Below are experts of layer 5 (counted from 0) of a mixture-of-experts language model. Rows are named router (the router's row for the expert), down (a neuron's output weights, with its number) and show model dimensions 0-95. Each number is 50 + 10 x the weight over its row's rms, rounded and kept within 0 to 99.
After each expert's rows: a language model's description of what the expert responds to. This comes from a sample of Wikipedia text that the model never trained on.

# expert 27
router:53 52 41 42 47 41 61 35 56 36 40 41 65 60 49 45 52 56 53 52 57 52 49 51 48 38 60 61 66 65 48 61 59 41 63 61 42 51 63 53 61 47 65 69 40 56 64 36 66 45 62 47 56 46 43 61 56 65 54 56 62 41 64 68 52 40 35 51 45 46 61 37 63 56 63 42 62 55 53 50 32 56 35 51 41 41 53 55 62 65 68 40 54 61 33 34
down1:45 58 51 58 61 55 40 66 52 55 55 55 35 33 47 63 43 66 68 51 49 46 32 33 57 57 60 59 56 54 47 42 60 72 54 43 62 61 43 38 71 38 46 48 57 23 57 65 46 31 55 54 35 50 41 56 46 58 47 47 69 40 38 50 43 56 65 42 62 44 57 65 34 60 53 55 45 56 44 51 51 51 52 47 39 44 45 44 48 27 47 50 43 62 49 42
Description: Pipe characters between table cells, especially after dashes, numbers or percentages, plus semicolons and colons ending list items.

# expert 51
router:47 58 36 39 47 48 33 42 61 34 48 52 69 57 67 51 48 47 44 57 55 58 56 66 59 68 67 58 63 42 68 33 57 26 54 39 32 65 51 47 58 43 54 36 58 42 64 50 39 48 64 33 56 42 37 42 38 47 56 45 50 50 54 42 53 39 56 52 41 59 44 37 68 38 56 35 55 45 71 48 48 37 48 58 51 51 49 49 58 40 51 46 54 52 54 36
down1:50 56 52 63 44 55 48 37 54 57 46 70 35 32 43 55 50 48 55 49 47 46 48 30 59 71 51 40 44 62 39 37 51 46 44 57 42 28 46 61 55 69 53 42 43 49 45 65 66 60 45 44 62 51 60 64 42 53 55 32 50 77 69 49 43 50 51 46 62 34 59 52 65 40 49 54 62 47 44 51 46 39 57 23 52 64 43 49 57 61 55 42 55 40 51 54
Description: Heading markers == and ===, paragraph breaks after sentences, and pipes inside table header rows like Team | Pld | W.

# expert 0
router:52 59 44 40 44 46 21 43 54 47 36 46 62 51 59 44 40 57 25 56 70 42 39 66 36 55 57 47 60 51 49 52 42 56 56 57 39 54 52 44 45 44 48 60 39 60 64 43 44 42 59 48 41 60 31 56 67 57 48 31 54 40 53 48 43 42 54 33 29 50 56 46 54 50 55 47 64 64 44 68 46 43 48 34 59 41 66 60 55 43 62 55 32 63 49 42
down1:49 47 50 62 50 43 47 68 53 27 50 45 54 24 50 51 43 52 50 51 32 52 53 48 37 42 53 65 51 49 71 53 59 42 43 40 64 44 58 65 52 59 49 30 52 33 39 62 51 56 61 52 47 66 35 42 40 38 47 69 67 57 56 51 59 39 47 49 42 48 55 43 59 49 42 44 35 42 62 52 45 42 45 54 60 28 56 63 43 63 41 59 29 61 58 45
Description: Pipe cells and colons after field labels in election tables and infoboxes, e.g. Majority |, Complement:, Final result:.

# expert 6
router:52 61 50 55 51 44 61 31 48 57 38 49 56 54 38 65 66 56 53 79 52 43 39 45 64 48 52 62 57 50 46 53 46 47 60 53 63 40 60 53 41 39 29 78 37 46 57 48 31 59 42 48 48 38 47 41 59 63 47 51 38 37 38 62 51 38 50 52 40 63 45 46 39 46 59 66 43 49 34 53 61 60 45 62 52 41 36 46 45 57 65 46 43 47 39 32
down1:43 63 63 41 55 65 58 43 35 46 46 57 54 47 57 63 49 35 54 55 43 44 57 48 50 42 53 55 64 65 42 49 36 72 22 60 35 39 32 62 55 53 33 55 54 56 43 37 58 77 50 44 48 40 61 25 52 43 66 50 53 50 54 59 52 58 58 56 56 48 48 41 40 58 55 57 34 57 57 52 43 38 54 61 53 50 60 56 38 55 53 42 39 32 50 60
Description: Commas, periods and semicolons ending clauses in prose, plus conjunctions like while, when, but, although starting the next clause.

# expert 40
router:42 40 52 55 63 41 45 70 65 44 39 52 62 51 60 61 65 42 53 51 53 64 44 44 57 31 48 51 27 65 53 35 37 46 46 68 60 59 59 49 33 43 48 48 47 43 51 52 38 38 49 29 49 62 68 51 57 46 59 55 39 60 44 50 62 61 52 44 46 59 36 53 54 34 51 41 42 61 62 39 53 51 58 47 44 30 68 60 34 41 58 57 57 59 66 43
down0:46 57 45 50 40 56 39 60 41 39 56 60 65 39 57 61 54 58 50 38 59 40 46 46 59 47 45 53 43 65 46 49 51 44 65 55 67 53 65 69 43 48 56 57 46 35 32 43 48 44 49 30 29 50 33 56 79 42 58 47 58 47 63 70 55 44 53 40 48 55 37 43 68 41 49 51 67 61 52 66 46 52 45 39 38 52 35 59 37 43 64 49 49 52 63 44
Description: Digits inside four-digit years, mostly after 1 or 19, in birth-death ranges, dates and tables, such as 1830, 1962, 1943.

# expert 59
router:26 35 50 33 54 39 52 68 61 56 56 53 63 52 48 58 58 45 71 51 64 42 39 57 63 41 39 42 39 54 47 60 43 36 52 55 47 52 51 61 61 51 36 44 32 44 41 65 53 48 38 33 39 64 60 50 57 59 66 48 38 64 43 35 58 47 48 43 46 56 68 38 59 46 65 48 60 55 58 37 40 54 63 35 48 44 41 57 43 47 61 50 47 63 67 41
down0:49 53 32 78 61 53 58 64 47 55 67 46 48 44 49 59 41 42 42 61 61 43 47 40 35 46 51 61 51 33 58 47 75 30 44 42 61 69 49 63 58 38 53 35 40 50 42 55 51 37 58 49 45 67 49 43 48 55 63 61 49 59 75 53 44 56 49 42 31 50 48 41 55 46 37 43 54 51 52 57 43 43 57 38 39 40 38 58 34 52 48 65 50 43 54 58
Description: Last digit of four-digit years in dates, lifespans and citations, as in 1954, 1845, plus century, BC, –present.

# expert 14
router:47 45 45 56 41 33 62 57 44 62 69 41 53 61 65 51 51 61 64 67 65 48 53 57 47 54 50 40 44 59 42 48 51 54 47 54 56 32 29 33 65 75 33 41 45 57 61 42 52 67 44 37 41 55 63 62 48 47 67 44 48 45 45 45 58 47 42 43 55 42 57 42 50 49 45 40 71 69 37 47 36 60 56 57 37 49 40 54 65 40 38 58 54 52 42 42
down1:51 42 57 46 49 46 56 51 48 51 44 32 48 61 60 71 36 67 31 57 55 56 63 59 48 44 55 52 30 42 39 32 46 36 52 41 54 56 24 35 48 57 56 60 60 48 57 36 52 45 51 64 62 48 48 75 49 36 52 50 57 56 56 33 51 50 39 40 45 54 48 42 58 60 40 42 52 54 31 64 38 50 46 50 56 38 45 59 71 51 53 51 59 38 52 29
Description: Head nouns in names of institutions, government bodies and places, such as State Department, County, School, Museum, Act, Building.

# expert 1
router:49 53 35 58 37 34 60 50 57 59 48 34 55 61 53 37 48 45 60 52 64 52 47 60 52 40 47 55 65 63 42 51 47 51 52 61 56 43 58 64 70 49 45 32 51 68 54 41 66 57 67 49 36 45 59 58 60 53 57 49 52 41 43 45 72 35 52 48 63 33 39 46 62 53 39 44 53 63 59 35 38 37 61 66 38 46 49 34 34 52 54 69 55 51 46 36
down0:60 38 57 60 53 61 40 52 48 57 46 56 50 38 44 54 51 50 38 47 60 52 31 49 63 49 36 57 48 61 50 56 57 43 27 52 34 46 59 39 47 47 54 46 46 37 47 68 56 53 36 66 64 34 43 46 40 34 57 43 43 37 61 41 56 56 55 44 45 47 43 52 49 34 49 35 36 58 57 46 43 56 39 29 51 34 58 45 62 47 80 71 45 31 51 51
Description: Word-final pieces like -ena, -ina, -ana, -ia ending names and place names (Chile, Sweden, Renaissance), plus articles, commas and digits.

# expert 42
router:38 55 39 58 30 52 56 47 63 55 53 36 65 60 54 29 50 55 61 46 57 46 55 63 54 49 32 49 62 62 36 53 55 56 49 64 57 57 41 65 59 39 53 32 52 57 56 61 66 49 60 30 48 56 54 51 57 50 48 39 47 46 52 50 62 51 52 47 59 28 46 33 60 60 61 31 56 59 56 35 32 44 55 48 49 49 47 38 37 55 43 66 33 61 57 30
down1:51 35 38 60 52 36 38 51 45 34 36 60 49 55 53 42 40 46 44 49 59 50 43 51 46 42 54 34 43 53 36 51 35 44 59 53 45 43 36 54 25 43 62 41 45 66 33 62 76 47 48 55 60 46 39 49 56 65 34 48 59 53 50 48 58 69 48 51 45 59 57 63 55 70 44 50 47 40 52 57 61 43 52 34 54 30 41 57 35 44 52 46 44 44 76 48
Description: Single digits inside numeric table cells, like sports standings, election results and asteroid data, e.g. 0, 7, 4.

# expert 22
router:44 41 49 61 35 47 60 58 51 56 57 38 57 62 44 39 41 43 64 40 39 37 61 61 47 44 45 61 58 56 46 58 54 40 52 59 53 55 35 40 62 41 56 40 62 52 33 36 66 62 49 30 50 59 53 66 53 49 52 45 53 30 36 48 68 64 45 34 56 31 53 53 64 56 48 52 63 61 46 41 39 46 44 72 37 52 65 40 42 50 49 66 41 51 68 46
down1:62 49 45 60 41 45 45 52 60 52 37 61 45 47 51 29 50 42 50 59 51 64 41 62 37 52 50 58 36 30 62 49 58 38 39 62 42 46 42 57 45 42 65 46 72 40 37 56 59 44 38 39 43 63 42 65 54 56 48 52 47 45 43 72 56 47 53 53 40 46 54 72 56 51 27 41 46 47 44 77 41 36 48 33 50 45 34 42 63 49 51 58 49 41 62 54
Description: Stems of common verbs and nouns later taking suffixes like -ing or -ed, such as turns, positioning, ignored, segment, focusing.

# expert 58
router:68 51 46 38 50 39 65 36 63 61 44 46 64 59 53 44 62 51 63 65 66 37 36 53 58 35 37 48 60 60 47 55 33 44 72 55 62 40 56 62 52 39 48 59 50 50 42 44 37 72 64 47 54 35 35 41 60 54 58 46 48 38 40 65 55 35 63 41 47 53 51 36 46 57 62 62 51 57 38 48 53 52 43 61 44 40 43 54 50 64 62 48 57 59 54 35
down0:48 49 50 40 52 53 48 36 34 58 46 40 58 57 48 46 41 45 58 58 65 54 46 59 72 38 61 41 56 48 37 63 59 38 68 56 52 55 57 56 39 36 43 57 46 41 24 55 56 51 48 73 56 43 57 84 56 38 49 41 56 64 40 70 37 55 73 67 54 38 46 50 48 50 62 51 51 53 44 40 49 51 46 48 64 51 59 54 40 54 56 61 53 52 57 41
Description: Commas, including after closing parentheses and quotes, separating places, dates, thousands and clauses, such as New York, U.S., March 9, 1976.

# expert 44
router:50 54 36 47 40 51 65 50 60 68 50 38 61 65 40 26 52 35 67 36 68 52 52 53 46 43 41 43 61 67 39 59 55 43 44 64 73 53 40 63 62 47 48 40 59 50 43 52 61 55 65 62 49 47 60 56 51 50 49 38 52 35 66 55 51 40 55 39 56 36 45 39 72 49 48 42 49 58 57 30 34 57 50 49 55 41 53 37 41 54 57 56 55 56 59 38
down0:50 57 56 64 41 57 59 57 35 32 55 44 66 73 44 59 49 48 46 56 35 47 72 50 44 56 33 47 37 26 44 37 43 53 34 51 48 44 53 54 51 72 60 61 44 66 62 47 60 57 67 44 55 46 46 60 39 43 44 47 53 48 60 49 40 41 64 59 52 50 58 44 58 50 53 66 67 49 39 40 37 47 62 50 39 42 59 59 58 47 48 36 59 50 63 69
Description: Digits, decimal points, periods and percent signs in tables, citations and track lists, such as 30.0, 49%, 2003., 5.

# expert 19
router:63 47 40 59 34 29 60 46 59 67 43 41 58 63 41 55 59 53 53 42 53 39 53 63 49 42 48 35 60 64 46 59 44 48 55 63 58 53 52 70 42 49 52 47 50 52 30 48 57 63 53 46 41 42 63 57 59 54 69 41 45 49 58 42 63 45 54 43 56 40 73 28 59 60 48 39 57 41 50 41 49 45 49 45 35 33 67 39 42 62 61 65 50 59 35 39
down0:47 59 50 67 55 30 54 48 60 43 58 56 53 42 62 35 59 68 42 72 39 43 42 63 36 41 55 53 50 45 48 50 57 54 41 59 55 46 49 72 55 31 52 48 59 49 55 52 30 48 51 49 30 57 46 49 57 41 51 47 52 72 60 46 61 33 66 63 44 62 38 39 37 43 52 51 58 57 64 57 48 41 57 62 58 39 57 37 40 56 62 72 62 56 54 57
Description: Closing parentheses, closing quotation marks, percent signs and slashes ending a number, title or abbreviation, often in tables and lists.

# expert 2
router:42 61 53 40 44 52 42 51 60 60 33 70 68 53 48 55 57 51 55 44 49 57 47 47 32 50 33 57 49 40 67 61 39 58 61 53 63 52 35 56 56 55 50 53 59 69 67 64 43 39 45 46 39 49 43 35 51 59 44 52 43 44 45 38 32 31 48 54 38 56 47 63 46 29 68 49 72 55 42 48 58 41 49 45 55 73 62 46 44 60 56 43 56 50 66 55
down0:50 50 49 54 61 52 55 60 43 36 32 58 43 39 43 51 29 59 54 54 54 45 44 56 56 66 28 53 59 55 52 69 52 22 62 48 47 50 54 40 68 56 49 61 50 47 42 42 52 57 53 51 58 43 38 65 60 64 69 56 45 72 59 59 35 56 54 49 51 55 33 63 49 64 43 46 52 33 40 43 35 55 38 43 41 45 53 38 54 32 58 58 48 34 48 45
Description: Prepositions starting a phrase after a verb or sentence start, such as inducted into, dropped by, peaked on, During his time.

# expert 39
router:43 41 48 39 41 42 51 61 52 32 59 48 64 56 51 49 54 52 58 70 50 53 50 65 63 56 32 33 52 62 43 53 43 44 47 71 44 61 35 59 35 54 54 46 45 63 36 45 63 39 60 36 62 53 48 35 39 47 38 34 43 57 55 44 54 48 37 47 47 46 66 39 57 48 38 36 46 53 60 41 35 63 58 47 65 34 67 47 46 30 53 35 47 53 53 34
down0:64 56 57 54 30 58 44 70 65 56 50 57 42 37 50 42 46 60 45 45 48 36 47 38 60 54 36 64 52 54 58 30 56 46 34 38 39 33 52 44 66 39 60 40 50 43 62 56 52 48 44 31 67 54 41 45 49 48 40 46 43 43 48 51 46 70 54 51 48 55 39 42 58 48 54 70 45 63 39 52 59 50 59 58 53 55 32 35 44 83 54 55 48 43 58 50
Description: Inner and final digits of decimals, large numbers, coordinates and statistics in tables, plus units like km, mi, sq.

# expert 63
router:35 57 42 53 52 45 62 55 52 42 65 39 68 57 56 48 64 43 34 61 49 39 60 63 37 54 41 60 60 55 44 69 42 55 44 55 48 44 40 60 51 59 57 52 63 43 40 49 53 62 45 49 35 65 38 68 44 34 58 52 43 51 43 59 49 45 46 34 61 46 49 53 31 54 41 51 57 67 52 57 37 40 34 74 40 56 54 46 46 58 53 49 32 28 69 58
down1:46 48 38 46 63 54 51 60 42 46 61 52 51 43 52 39 49 43 45 67 44 53 60 59 39 49 66 50 62 61 45 55 44 47 23 40 44 47 48 37 54 50 39 42 45 54 64 56 39 51 34 61 47 62 60 66 51 67 60 41 50 49 28 58 61 59 56 50 42 59 56 38 54 29 34 48 32 61 58 47 37 41 63 54 66 34 43 57 48 64 48 41 47 45 73 37
Description: Opening word pieces after articles that begin longer words, such as dist, att, def, St, inf, often followed by suffixes.